python train.py --d_shared_expert=64 --router_score="sigmoid" --tie_word_embeddings=false --beta2=0.98
Below are experts of layer 3 (counted from 0) of a mixture-of-experts language model. Rows are named router (the router's row for the expert) and show model dimensions 0-255. Each number is 50 + 10 x the weight over its row's rms, rounded and kept within 0 to 99.
After each expert's rows: "comes before" lists some tokens at least twice as common just after its tokens as in all text. This comes from a sample of Wikipedia text that the model never trained on. Tokens count by the router's weight.

# expert 62
router:54 49 60 47 61 57 47 48 41 45 37 50 42 69 22 48 47 46 48 33 55 71 69 55 49 39 61 33 46 42 51 48 38 40 53 63 63 48 45 45 69 36 33 59 50 63 37 55 41 49 37 55 35 39 44 45 41 48 43 38 46 64 44 65 42 59 52 43 40 49 53 54 55 60 57 51 52 56 38 51 41 53 48 59 68 66 59 61 51 39 48 52 32 43 58 39 74 42 58 59 43 43 56 61 55 35 48 50 55 46 54 67 63 57 60 42 47 40 57 59 40 54 40 52 61 60 41 41 65 42 49 60 28 73 40 59 41 57 59 22 43 41 35 58 22 50 44 60 34 49 42 60 51 52 39 54 55 48 47 71 55 42 66 42 44 55 65 50 58 34 64 72 66 53 49 49 46 45 50 48 51 54 39 40 39 56 62 58 66 44 47 53 40 53 57 55 49 48 60 54 63 43 28 44 50 48 39 44 51 57 47 50 73 50 51 65 39 51 47 48 60 49 43 59 58 46 41 48 35 46 53 62 41 50 44 62 46 40 54 61 46 56 49 55 63 38 44 31 54 42 82 49 48 42 38 58
comes before: "0", "9", " as", "8", ")", " ("

# expert 35
router:40 38 41 41 52 70 50 52 31 57 31 62 35 56 37 45 46 46 52 45 47 57 54 55 61 27 41 31 55 48 38 60 56 44 48 43 52 43 49 54 59 31 37 59 59 47 53 61 40 49 53 60 46 40 52 56 46 39 33 53 33 39 45 65 41 46 43 44 22 70 47 57 57 63 39 41 55 61 50 50 54 39 55 57 43 51 52 58 55 48 45 41 41 46 53 50 47 26 32 55 51 62 53 50 37 49 58 46 50 58 34 46 51 40 55 45 46 33 55 37 50 47 39 49 77 35 46 50 55 56 38 37 60 38 57 43 55 59 53 31 39 64 48 32 34 62 42 76 41 65 46 59 55 69 28 49 40 32 56 51 33 38 54 46 45 53 57 50 55 51 59 51 61 72 57 46 56 44 52 54 44 45 35 55 47 55 62 49 64 55 45 52 39 59 43 56 54 51 37 61 57 50 41 59 53 36 49 55 50 46 43 36 56 32 61 70 56 42 56 50 37 42 68 46 58 47 29 43 64 48 42 50 69 59 64 69 36 47 52 49 35 54 37 53 43 57 47 60 57 41 72 44 36 48 45 49
comes before: ",", " and", " of", "\n", "==\n", " in"

# expert 75
router:52 53 63 54 47 65 48 56 50 53 55 53 48 45 43 65 53 55 51 39 55 67 57 53 50 51 59 33 62 44 49 41 48 45 57 52 47 38 32 45 44 40 46 70 40 48 53 45 41 45 42 47 50 43 43 35 38 45 53 45 45 52 68 65 47 59 43 41 52 69 38 65 56 55 41 53 65 69 43 54 42 25 49 27 50 47 39 49 55 41 49 41 37 24 57 38 54 51 42 51 57 43 53 56 48 41 62 51 54 42 51 62 62 29 34 60 39 51 33 53 62 48 35 56 73 73 43 43 60 41 59 47 52 63 42 65 43 52 55 32 60 54 41 59 25 68 41 52 25 62 36 63 63 58 38 46 61 30 45 65 40 33 56 50 44 50 63 47 41 29 59 50 45 71 42 52 39 50 49 57 49 49 52 45 55 46 47 41 46 44 52 48 47 44 46 52 53 60 50 58 59 62 37 54 64 58 59 37 46 58 54 46 51 47 36 71 45 52 56 42 54 55 58 54 43 44 41 44 32 41 53 65 34 37 48 50 46 41 61 51 39 53 36 51 62 49 64 53 50 29 79 65 49 40 54 32
comes before: "9", "8", "1", "2", "7", "6"

# expert 3
router:37 65 61 40 33 46 34 58 49 47 42 34 57 49 31 36 46 52 44 42 63 59 73 44 45 37 53 35 71 34 60 64 47 42 56 52 51 48 54 37 43 46 41 59 55 41 55 48 52 53 71 47 49 33 47 49 37 49 43 59 34 54 52 60 55 52 36 41 44 57 55 59 55 46 58 43 51 43 54 36 48 48 58 48 45 62 62 35 64 47 57 49 44 57 56 44 41 41 56 66 40 45 47 52 35 42 41 54 53 53 53 62 65 42 49 65 56 34 52 46 56 44 44 55 63 59 43 58 55 41 57 58 45 58 50 55 49 66 53 33 49 56 22 43 17 61 44 62 44 31 57 50 43 50 29 44 59 40 46 37 28 32 57 50 38 27 41 36 58 42 46 46 46 41 51 49 38 41 59 50 56 46 59 56 39 60 53 57 59 53 55 72 40 63 57 46 63 39 50 39 46 68 58 55 61 26 51 59 55 57 33 40 41 58 41 62 38 53 43 44 66 68 51 64 40 45 46 34 49 52 44 47 55 41 52 67 40 63 46 46 43 52 41 58 61 45 61 51 46 39 73 54 32 36 44 44
comes before: " |", "0", "3", "5", "4", ":"

# expert 43
router:49 49 59 53 63 62 44 47 35 56 47 56 39 63 33 55 46 50 49 49 48 44 68 56 56 36 40 35 55 54 72 56 51 53 55 57 48 45 39 58 49 43 45 62 43 35 37 37 45 29 53 48 51 22 41 40 38 53 36 48 45 68 60 71 59 58 44 51 32 71 42 57 51 47 53 44 52 55 43 45 48 34 56 44 53 43 59 65 62 60 38 43 35 42 59 39 61 51 31 61 51 43 51 60 43 30 64 52 58 63 56 43 61 41 44 47 48 37 44 41 50 48 36 61 71 53 45 61 49 52 54 44 37 51 59 52 37 48 58 44 42 56 38 38 24 45 43 65 37 34 54 61 61 52 38 49 53 41 65 47 53 28 39 44 61 45 46 40 42 38 47 55 47 55 49 56 43 58 45 69 42 39 55 54 46 45 63 50 61 41 43 72 46 62 51 52 47 39 56 38 56 51 49 62 47 31 39 58 66 50 49 47 35 67 51 57 40 34 48 44 57 51 42 43 47 39 51 40 32 37 30 44 50 58 46 67 29 41 30 58 37 66 59 54 73 68 58 56 53 57 62 50 41 41 48 51
comes before: " |", ".", "–", ";", " m"

# expert 98
router:50 56 52 43 50 67 48 50 39 49 36 39 35 57 43 46 51 56 40 36 52 61 66 59 45 38 53 40 44 45 56 53 56 30 54 46 56 47 45 51 51 43 45 43 43 52 44 56 48 34 47 49 51 26 45 50 41 58 54 46 42 56 53 48 37 54 56 51 15 55 53 64 56 48 52 56 43 64 48 37 53 38 56 43 64 53 65 62 44 42 49 57 28 38 65 50 51 39 45 57 48 41 53 58 42 48 46 55 38 48 54 68 72 32 60 54 55 51 49 49 63 34 37 40 85 43 50 50 66 60 55 65 46 59 48 58 31 61 56 42 53 64 39 56 13 54 29 68 47 51 55 48 46 60 32 56 62 46 59 47 49 29 62 38 48 42 51 41 60 44 56 43 48 36 50 56 44 34 41 58 40 56 32 51 35 56 53 42 59 56 60 64 52 56 51 55 58 44 59 61 51 46 47 50 46 41 40 40 50 47 42 40 52 48 57 71 41 26 48 43 63 55 52 46 51 30 35 36 47 57 37 56 57 40 48 71 49 38 58 42 45 60 38 50 53 61 45 48 47 34 76 56 37 47 54 42
comes before: " |", "1", "2", " |\n", ":", " ("

# expert 77
router:47 55 60 61 51 49 44 38 45 37 51 50 66 62 38 46 37 53 58 36 35 52 74 53 27 53 60 43 77 31 46 45 50 66 46 47 52 36 62 73 43 45 44 55 62 69 54 68 42 36 52 50 49 43 49 44 45 45 45 47 49 68 61 65 43 43 53 40 44 63 50 43 65 39 57 38 70 47 53 75 46 37 51 43 53 49 52 53 61 36 36 47 60 35 46 54 44 64 62 53 48 48 52 33 41 37 45 39 43 54 48 51 69 42 57 52 44 34 44 49 42 52 60 30 64 47 46 65 51 53 51 49 55 61 55 54 48 48 55 35 35 62 38 56 29 65 56 67 60 37 41 42 45 46 25 54 66 36 48 52 55 54 43 57 38 50 44 49 48 48 59 49 52 62 48 58 37 47 65 68 33 44 38 55 32 56 58 45 65 60 43 74 37 61 45 39 64 39 48 44 67 40 63 61 51 36 49 32 49 48 35 52 51 58 47 62 61 44 46 47 56 44 53 36 38 39 42 37 51 68 54 60 42 47 58 53 44 41 59 58 38 51 57 46 52 54 54 63 53 46 66 56 54 47 53 39
comes before: " the", " a", "|", " his", " her", " be"

# expert 109
router:50 58 52 46 52 50 43 53 47 48 51 31 28 60 46 42 52 54 51 40 64 51 59 49 55 47 42 34 64 49 66 57 44 41 45 47 51 40 47 57 57 48 47 65 53 50 42 43 39 46 63 53 52 40 43 36 45 55 46 49 53 68 50 68 47 57 37 46 43 55 36 51 49 64 54 48 65 57 48 58 42 49 68 53 46 39 46 67 65 37 53 44 41 40 59 49 77 41 56 68 49 60 46 45 48 26 63 57 43 59 60 64 65 51 59 59 64 37 52 61 58 42 51 30 72 51 65 53 55 59 54 61 55 61 54 62 52 47 51 27 54 45 45 50 30 51 43 49 40 46 36 67 52 64 34 65 66 59 43 57 40 38 40 61 62 47 43 40 44 34 48 66 56 53 53 67 32 45 52 51 47 51 44 41 41 56 57 52 53 50 60 42 35 67 30 51 55 51 48 48 55 53 47 61 60 20 43 49 53 50 43 52 39 62 36 49 39 59 43 42 66 56 46 69 41 53 43 37 39 30 52 61 34 55 54 66 49 50 62 58 58 75 47 55 36 57 34 54 51 44 82 60 44 42 57 43
comes before: " ", "1", "2", "9", " War", " Force"

# expert 37
router:46 51 49 44 47 77 51 62 58 56 41 55 52 67 38 48 37 36 46 35 63 59 58 49 39 46 44 47 61 50 44 67 60 48 47 42 69 40 50 53 50 42 56 48 50 50 37 64 48 39 44 55 57 32 66 48 45 72 41 48 54 56 61 69 47 67 32 45 36 45 37 61 59 36 49 34 54 58 45 41 45 37 55 54 46 44 45 55 56 43 66 54 39 34 62 41 48 55 47 61 55 43 43 42 28 37 57 49 55 43 57 53 57 49 47 48 41 61 44 69 55 59 50 47 81 46 46 51 42 63 37 56 47 61 60 65 39 52 62 29 58 46 43 45 40 63 46 59 46 41 63 42 55 64 38 54 50 37 48 45 34 43 50 51 44 47 41 56 51 43 52 53 37 67 53 59 42 46 46 55 41 52 63 37 47 62 63 38 59 51 45 50 35 59 46 60 51 39 56 46 54 67 43 59 42 19 50 33 47 49 50 58 58 57 34 77 54 31 47 48 51 44 49 55 49 35 30 48 41 48 52 35 66 57 47 63 49 42 52 51 30 57 49 56 46 58 68 48 41 49 85 45 61 44 42 36
comes before: "-", "|", " ", "   ", "|---|---|---|---|---|\n", "|---|---|---|---|---|---|\n"

# expert 86
router:50 63 57 42 42 47 45 64 32 40 35 23 42 47 36 42 45 52 63 38 53 53 62 53 49 36 48 42 63 37 58 55 60 45 55 56 57 30 60 59 46 52 52 54 48 46 46 45 44 38 51 42 56 26 48 58 51 54 41 44 50 50 63 67 40 48 41 52 31 58 56 58 68 37 50 34 46 47 33 52 46 48 51 49 47 66 66 43 52 19 45 50 34 36 64 50 63 37 42 73 55 34 51 55 40 27 37 51 40 41 49 62 52 30 53 41 47 35 58 54 64 43 36 34 71 51 55 55 58 53 54 56 51 62 48 56 32 57 60 31 58 39 32 46 20 44 35 47 35 38 44 57 44 50 44 43 58 43 44 58 42 40 65 62 59 48 42 47 45 39 54 56 46 49 51 52 36 39 57 55 45 57 52 48 30 40 53 55 42 46 61 53 57 55 55 57 51 49 56 48 54 44 41 60 65 36 44 47 52 53 37 55 52 74 38 63 40 53 43 43 49 56 62 53 52 42 25 49 37 43 51 54 52 40 54 64 47 50 59 51 45 57 34 56 42 57 45 48 40 32 58 49 32 35 46 35
comes before: "1", "2", "0", " he", "aged", " -"

# expert 29
router:44 60 62 53 55 67 33 62 37 43 48 54 46 68 47 53 44 52 37 43 34 59 79 56 52 39 60 37 64 31 42 67 59 52 49 45 40 59 51 45 60 51 54 63 55 47 57 48 59 51 40 57 62 37 48 48 41 42 45 53 43 60 47 55 47 37 39 46 51 62 35 55 48 51 56 43 36 48 42 53 48 54 53 56 51 56 62 48 61 39 59 57 44 53 53 59 59 54 26 60 42 50 46 48 39 58 43 57 40 52 49 68 71 33 49 51 57 52 50 54 44 55 29 46 67 53 47 64 55 35 56 61 36 66 56 41 43 52 54 20 47 47 31 52 14 68 25 62 30 46 37 48 57 51 43 43 59 51 58 64 34 31 56 66 32 34 39 47 45 37 51 50 41 42 55 52 37 40 59 62 46 54 37 50 40 64 60 48 65 54 48 68 39 59 55 52 40 35 61 55 56 57 38 54 54 40 54 31 55 54 56 50 47 58 42 62 53 45 49 52 52 61 54 43 57 44 50 59 59 49 41 60 49 58 57 77 47 45 46 49 41 56 58 45 51 38 53 44 42 46 67 48 26 34 54 42
comes before: "2", ":", "9", "3", "\n", " ·"

# expert 15
router:45 57 74 61 54 78 42 51 43 49 60 55 51 63 39 52 46 52 29 50 53 55 58 44 57 42 39 29 61 47 50 52 51 42 54 40 50 57 49 60 64 56 41 61 39 43 43 56 47 59 47 52 37 59 38 37 43 49 35 41 56 37 67 56 53 49 32 54 52 63 53 64 56 51 38 32 66 35 55 51 54 25 51 54 44 46 49 46 56 48 39 51 46 42 73 44 45 44 65 63 54 55 55 31 51 42 54 65 46 44 49 74 56 53 64 46 47 25 47 51 60 56 40 41 57 63 73 46 56 49 46 48 56 68 57 62 46 46 52 42 52 47 48 47 43 56 46 66 24 60 34 52 55 60 63 46 59 58 52 74 37 38 53 59 45 51 64 44 52 35 43 38 35 57 35 61 60 28 47 49 41 41 60 44 45 49 72 31 50 41 39 66 57 52 60 55 50 66 45 50 46 48 46 43 48 53 48 51 63 34 50 44 52 68 51 62 49 49 59 57 54 45 38 63 57 44 46 49 65 33 41 45 53 63 30 67 59 48 43 54 51 54 56 64 49 49 46 41 47 36 76 42 55 44 56 37
comes before: " to", " of", " in", " by", " that", " for"

# expert 120
router:35 48 50 46 52 59 58 59 55 28 43 51 55 66 45 52 49 46 21 50 31 43 77 49 62 46 42 45 53 51 55 69 48 42 62 50 58 39 62 64 63 38 42 46 40 47 45 48 43 41 58 60 51 43 47 47 38 57 33 44 51 39 57 64 57 54 34 61 40 44 50 52 62 45 56 47 56 49 34 44 46 38 49 45 66 63 51 47 58 48 54 41 37 45 59 51 51 58 56 75 43 40 44 45 41 40 53 75 53 46 57 44 64 38 57 44 61 52 54 47 72 60 29 59 75 64 41 47 59 41 57 61 59 59 56 47 49 48 60 31 61 54 49 44 15 45 38 59 41 49 53 33 55 62 50 53 45 58 68 42 47 55 58 60 58 40 46 36 52 40 47 51 31 56 59 50 46 37 50 57 49 52 39 41 42 47 61 36 45 50 45 51 65 53 32 51 63 34 51 51 62 40 40 52 59 49 38 60 42 50 67 40 47 62 52 53 46 27 54 45 54 36 69 61 52 36 41 50 37 51 44 47 75 52 54 48 52 51 42 62 52 60 39 64 55 51 48 45 31 52 69 61 36 35 42 51
comes before: " to", " of", "-", "9", ":", " for"

# expert 73
router:59 52 62 48 47 50 56 41 54 38 41 35 39 45 27 59 57 45 61 28 46 50 65 45 56 32 54 46 48 35 44 53 48 55 65 50 47 49 54 59 48 47 36 60 43 28 49 54 57 33 51 59 45 33 42 34 48 35 54 35 35 67 70 65 46 57 56 37 41 66 61 51 58 49 57 58 52 69 42 52 56 40 46 34 57 43 49 58 57 40 43 46 34 46 56 59 58 42 26 66 49 46 63 59 47 45 58 59 45 49 44 62 72 45 57 57 40 41 51 45 63 62 24 49 78 59 43 46 65 38 53 55 38 48 40 66 52 51 45 14 54 46 32 49 30 53 41 63 49 52 35 59 53 57 51 43 55 37 54 50 34 45 53 49 53 51 56 45 49 34 56 55 58 50 39 54 43 45 65 64 39 45 45 40 59 48 56 52 48 62 47 58 42 47 51 48 47 64 54 41 60 52 49 52 49 48 38 49 50 42 45 43 56 60 57 61 54 52 46 30 64 45 48 64 37 52 44 32 31 60 42 58 49 44 49 46 47 37 54 51 49 50 36 71 49 52 44 52 48 36 81 49 44 28 40 43
comes before: "9", "-", "0", "\n", " \"", ":"

# expert 18
router:42 47 46 44 55 65 52 48 50 32 39 44 46 48 29 47 49 57 37 37 47 67 51 55 60 42 48 27 54 43 46 60 39 59 58 53 48 58 49 58 74 35 34 67 65 34 40 59 30 38 49 52 34 20 54 34 48 58 45 40 46 52 71 73 54 44 45 50 55 54 51 59 66 54 40 54 55 56 46 59 48 43 48 48 63 49 63 72 62 44 53 49 48 42 62 49 57 49 52 61 43 37 39 59 43 33 58 52 52 59 62 49 73 51 58 36 60 42 59 52 61 35 37 48 77 60 43 49 58 55 46 54 44 50 55 58 29 57 46 39 50 47 44 49 26 64 47 62 51 50 30 52 50 58 46 48 49 44 55 56 42 38 58 56 54 48 39 48 52 43 49 35 38 55 47 70 42 58 55 58 42 44 47 57 36 56 68 53 55 60 37 56 46 62 56 30 48 52 55 46 49 47 44 59 37 40 48 57 54 44 41 53 46 65 29 63 43 39 43 38 46 45 39 46 48 43 55 40 54 55 50 65 50 43 50 75 52 41 48 49 30 58 49 50 44 50 58 46 59 25 84 56 44 53 36 55
comes before: " ", ";", "|", ")", " ·", " —"

# expert 76
router:54 47 48 44 66 56 45 48 40 50 44 36 50 74 29 56 39 55 48 40 56 47 69 42 61 47 41 19 49 31 53 69 61 29 42 53 52 52 42 50 61 47 46 41 43 48 39 52 46 49 58 64 50 29 53 49 36 49 47 49 39 52 64 66 55 52 38 53 32 59 57 74 61 49 43 55 62 56 43 49 46 47 58 39 50 63 49 36 69 40 41 51 47 45 62 56 62 52 41 78 50 49 50 43 54 48 56 57 56 64 67 52 73 30 38 44 35 54 61 49 63 39 43 63 55 48 41 43 69 46 55 52 48 52 46 61 52 60 64 31 52 40 28 48 20 50 30 48 37 52 56 56 43 61 52 49 56 55 64 46 47 41 47 37 52 57 52 53 55 40 51 42 38 64 54 42 35 48 54 59 45 49 36 40 46 64 57 63 62 56 51 68 63 46 45 56 48 49 41 57 54 50 42 47 53 45 35 65 51 53 42 60 44 60 46 72 57 46 51 31 66 62 43 68 44 45 52 54 54 54 46 41 64 59 57 67 43 57 38 53 49 53 54 51 52 45 67 56 53 54 75 64 47 38 51 46
comes before: " ", " |", ";", "–", " |\n", " /"

# expert 65
router:49 53 57 42 45 59 44 65 49 38 47 39 41 62 27 53 46 41 50 28 50 66 73 47 73 51 43 37 48 39 58 61 48 43 48 50 43 48 34 44 47 54 61 47 50 63 44 47 55 36 43 71 48 31 48 52 43 50 49 43 31 63 33 70 45 49 40 65 40 66 56 64 52 59 54 58 44 47 51 40 55 40 46 35 61 47 55 49 60 44 50 41 47 30 62 56 58 48 53 71 50 41 42 41 52 43 61 58 49 48 49 63 75 48 41 44 46 49 61 37 54 43 33 45 77 35 48 61 48 58 36 53 41 59 44 42 52 54 50 34 47 51 32 57 21 70 52 52 30 47 33 46 53 56 50 41 54 49 45 49 32 40 63 56 54 47 56 31 30 65 46 47 30 42 38 36 44 45 60 62 47 69 59 54 51 54 54 45 62 62 32 48 44 54 43 47 47 49 59 48 58 41 53 54 59 47 38 48 52 45 52 50 57 65 45 75 63 45 55 32 50 47 53 52 47 48 57 38 44 54 48 41 57 65 54 78 60 43 55 41 56 49 50 59 59 43 43 47 58 37 55 55 51 43 66 36
comes before: "==", "===", "The", "-", "In", "="

# expert 17
router:40 47 51 32 54 59 49 56 48 49 37 43 46 49 26 55 40 41 47 43 39 40 75 36 44 48 47 38 59 52 51 66 46 43 51 51 57 50 31 41 59 29 35 60 49 36 33 43 53 36 52 50 36 34 51 34 33 38 57 36 38 64 66 50 48 46 46 43 43 66 48 58 53 51 53 55 58 49 62 51 36 43 66 42 50 48 49 69 63 55 40 45 44 50 44 51 68 55 54 63 48 53 34 48 38 26 54 59 53 53 55 76 56 50 57 42 44 49 48 33 51 43 46 41 68 47 49 62 68 60 56 66 55 66 39 60 51 63 65 40 52 45 32 55 23 45 40 52 44 52 47 56 60 55 50 46 51 43 42 59 56 46 50 48 47 29 41 36 57 31 54 46 55 62 62 59 34 47 57 52 46 45 41 55 42 53 59 52 57 53 54 59 42 50 31 64 44 61 50 44 60 35 43 55 54 32 55 40 55 41 62 51 38 59 36 61 46 62 50 37 46 48 45 74 46 37 44 28 34 45 42 47 53 59 54 60 41 38 66 73 42 44 50 60 59 39 58 54 48 35 70 52 51 46 37 47
comes before: "0", "1", "3", "5", "4", " |\n"

# expert 61
router:48 53 60 56 59 52 43 67 25 44 51 38 50 46 50 56 53 48 57 50 36 36 53 70 64 35 50 52 40 41 58 61 51 52 53 40 47 56 53 67 65 35 35 64 40 46 48 50 42 45 31 57 69 45 55 39 39 51 58 36 44 48 47 59 34 52 51 53 51 74 33 47 51 50 56 29 52 39 64 53 37 58 64 48 69 50 43 46 60 46 52 59 31 42 45 49 65 52 42 59 38 39 54 25 45 42 42 59 51 53 47 72 71 52 66 40 43 37 55 59 60 49 33 39 63 45 53 57 65 59 34 52 62 59 62 57 47 59 62 39 43 42 47 42 11 56 42 53 34 59 51 48 52 55 58 38 58 33 48 45 47 39 44 55 54 52 47 44 56 60 40 45 45 65 52 57 42 33 45 64 60 48 47 43 61 41 57 42 55 57 43 57 43 56 34 60 60 45 60 36 55 44 57 64 46 25 52 48 52 43 62 56 58 59 41 47 42 41 49 38 47 54 49 56 48 43 31 63 35 55 49 62 54 51 55 65 38 38 56 51 45 69 55 54 48 56 56 43 31 47 57 71 49 37 48 36
comes before: "0", "1", "2", "9", " of", "8"

# expert 1
router:53 54 54 39 44 47 43 60 43 43 33 45 57 63 39 45 53 50 43 40 38 55 66 35 45 44 41 28 68 27 56 57 60 41 58 43 52 35 44 58 54 36 45 59 55 49 44 57 36 48 49 55 51 33 64 46 30 41 37 32 44 45 54 68 48 55 39 46 42 52 49 61 50 53 43 44 56 56 51 44 40 43 53 51 76 55 49 44 65 35 58 56 33 52 58 40 58 51 43 62 45 37 41 55 32 48 56 51 45 54 52 69 46 47 40 57 45 52 57 45 44 52 33 48 72 44 51 43 52 45 52 43 44 51 49 46 43 60 57 30 59 43 42 62 21 49 58 52 44 65 48 32 33 55 50 45 46 47 56 59 35 36 33 55 43 59 51 52 34 45 53 46 51 59 45 64 46 44 45 62 43 54 52 27 45 53 60 53 70 45 50 64 40 53 55 45 38 44 59 48 66 58 52 65 47 32 39 38 58 51 50 53 54 46 34 73 55 35 51 48 60 50 40 52 50 27 36 68 56 56 28 65 66 56 45 69 30 51 40 57 35 54 36 66 62 56 54 46 39 59 76 56 53 37 50 47
comes before: "-", "|", "′", " %", " Species", "″N"

# expert 19
router:48 63 59 44 31 52 40 53 46 45 53 35 34 40 42 69 46 46 29 44 52 58 56 59 67 39 45 47 57 36 64 65 55 50 57 40 54 39 37 50 70 52 50 52 52 35 50 63 51 50 29 57 50 44 37 41 46 46 51 41 36 59 81 64 49 60 54 30 49 56 51 50 43 54 52 19 63 48 55 52 50 35 54 36 42 57 34 58 48 48 45 51 51 41 39 44 66 34 51 69 44 30 34 37 68 47 60 64 48 47 59 55 58 39 55 58 54 52 47 53 50 58 60 34 56 48 59 48 46 54 43 48 62 60 54 60 55 56 68 41 51 50 25 45 34 62 48 36 34 44 45 51 47 49 45 51 57 46 44 46 38 26 52 44 64 41 50 42 61 40 52 41 40 60 49 52 62 34 57 61 48 48 42 42 46 46 55 37 61 59 52 54 34 59 45 49 46 61 47 43 61 49 37 50 50 55 58 47 50 55 56 56 56 45 52 76 44 31 54 56 54 46 71 70 39 49 38 59 61 51 44 49 48 50 50 61 38 40 63 53 28 63 51 61 48 66 62 51 34 26 52 50 37 42 50 33
comes before: " the", "9", " a", " his", " \"", " their"

# expert 71
router:38 59 56 47 53 56 43 56 43 45 37 42 39 72 45 51 48 50 47 38 61 43 49 48 40 37 34 33 56 40 58 50 67 41 45 61 59 43 58 45 60 64 41 46 48 45 35 39 38 46 59 54 60 44 48 44 36 73 44 32 39 48 61 61 52 37 43 43 11 58 45 74 46 65 44 48 58 48 41 38 41 51 58 44 58 52 48 40 49 36 37 44 49 53 55 56 49 48 31 47 50 45 49 47 29 29 69 51 54 65 65 55 66 44 55 45 44 46 55 53 55 35 36 47 52 50 46 49 62 54 54 49 56 42 57 46 48 55 61 32 49 54 37 50 17 52 29 61 47 45 47 40 57 50 31 50 46 52 60 49 54 20 60 47 50 39 50 46 64 44 44 53 44 52 50 39 43 52 56 61 50 53 47 49 34 44 61 52 56 44 50 71 53 57 58 52 46 37 55 49 54 48 35 57 51 35 37 48 59 51 63 42 58 66 38 64 45 44 57 22 50 53 50 71 39 38 36 44 49 59 60 45 48 43 60 66 44 52 45 46 44 43 45 55 67 48 45 31 46 47 74 39 49 44 71 44
comes before: " ", "0", "1", "2", "–", "3"

# expert 33
router:46 50 59 59 42 54 51 50 43 40 48 30 60 55 24 41 52 50 50 28 54 63 70 68 60 48 57 50 34 58 52 46 46 42 45 52 60 46 55 60 65 36 36 63 37 40 46 55 50 36 43 55 43 28 54 37 33 39 39 47 39 50 61 69 53 56 40 40 46 71 62 44 51 47 58 40 61 63 60 57 51 49 49 49 60 49 55 61 48 35 62 51 39 38 44 60 57 33 42 57 48 55 41 44 29 26 57 54 44 49 58 54 77 35 72 52 60 53 59 41 62 48 40 37 71 60 55 44 62 49 43 46 57 52 38 42 37 47 61 44 51 44 40 40 29 58 35 51 31 60 56 56 54 66 46 50 65 59 50 59 51 34 66 55 54 33 44 41 42 48 57 39 41 68 46 49 32 45 62 62 57 40 37 58 52 60 54 56 71 56 51 69 34 50 49 43 48 63 55 43 55 42 45 52 47 46 53 49 64 31 38 49 48 61 43 69 41 40 47 42 59 36 58 62 61 57 44 47 45 56 56 53 60 51 49 62 56 43 47 53 46 47 41 66 49 54 44 49 40 35 70 46 41 45 40 40
comes before: " ", " +", " \"", " MPC", " −", " %"

# expert 106
router:55 56 60 48 47 56 43 42 31 55 46 53 57 57 49 54 32 55 58 37 41 60 77 45 55 51 41 44 54 46 79 68 50 35 51 48 47 45 35 52 43 50 59 62 48 54 33 56 51 51 39 61 52 16 55 49 42 54 50 61 46 55 62 63 49 59 42 49 40 54 54 58 47 63 53 44 50 48 40 43 27 47 58 37 56 48 44 52 44 56 35 59 51 61 52 56 60 68 47 65 71 58 48 38 44 41 65 52 46 58 52 72 73 44 47 38 39 53 37 51 53 37 41 56 65 69 48 50 63 42 47 49 53 61 49 62 49 53 60 41 46 49 39 54 17 57 31 44 42 58 40 60 53 59 45 59 45 43 56 72 40 16 41 41 51 56 42 45 61 54 62 46 51 44 51 55 42 33 59 65 44 45 45 46 49 50 51 40 71 53 62 59 47 56 46 54 36 35 52 50 53 49 46 43 56 32 55 39 50 42 54 41 60 53 25 67 62 35 61 57 63 54 44 62 53 54 43 59 38 54 44 61 52 64 55 63 47 49 32 43 45 45 50 45 57 62 47 48 48 43 78 49 56 54 43 50
comes before: " |", "|", "2", "1", "3", "6"

# expert 80
router:48 55 44 42 47 51 42 68 40 43 48 49 53 50 53 49 38 66 44 37 62 57 74 48 62 26 47 40 56 35 54 62 44 48 55 56 51 39 43 53 40 36 46 46 56 49 51 39 47 45 42 47 57 25 40 40 54 40 49 32 49 48 33 63 43 51 49 57 56 61 40 63 57 35 53 45 60 49 52 43 47 43 50 49 65 53 61 35 46 35 61 41 30 47 60 53 53 52 65 50 62 28 42 64 36 39 56 59 49 37 57 67 66 60 57 46 55 54 58 67 59 34 47 56 68 48 52 57 55 41 51 63 39 49 37 49 45 43 56 44 56 52 36 58 30 49 43 70 42 59 61 58 51 52 34 44 61 48 61 63 55 42 55 49 38 47 45 45 52 30 65 46 51 59 42 65 43 48 48 69 47 46 49 52 44 45 74 71 44 48 51 49 55 63 43 34 66 49 60 43 53 61 42 59 59 28 38 53 67 37 57 61 61 70 51 75 49 43 48 32 57 57 38 61 62 41 42 29 43 47 47 57 69 50 49 60 49 46 44 53 49 50 42 47 65 49 39 43 39 32 74 55 51 46 47 29
comes before: " |", ",", "–", ")", ")\n", "°N"

# expert 104
router:53 60 61 47 48 48 44 59 25 41 39 38 47 51 40 49 58 56 38 34 64 72 61 47 66 41 49 53 45 32 45 52 38 36 54 55 50 37 47 58 51 46 38 62 40 45 51 32 45 42 40 42 37 38 64 44 21 50 43 43 46 42 47 61 53 54 44 67 32 43 47 65 46 69 57 42 58 56 54 60 49 48 45 48 47 51 43 55 56 49 46 70 53 42 44 57 46 51 36 74 44 46 45 47 44 66 58 54 51 35 35 53 72 32 47 50 64 46 47 56 61 50 26 50 59 46 62 55 43 50 51 50 42 41 57 54 50 58 72 30 57 51 39 53 20 56 38 58 14 43 51 61 42 67 36 56 65 40 51 51 45 32 47 54 41 59 61 35 42 40 50 57 49 61 51 58 47 52 46 75 41 52 48 38 46 58 42 49 54 65 48 54 40 57 42 55 54 49 61 59 56 53 48 62 42 52 51 36 46 55 54 48 46 57 44 65 43 47 50 42 59 38 52 58 58 35 26 35 49 52 45 45 61 59 52 64 54 46 60 37 44 46 56 57 58 49 44 51 51 41 76 59 49 37 49 29
comes before: "-", "9", "==", "born", " also", " JPL"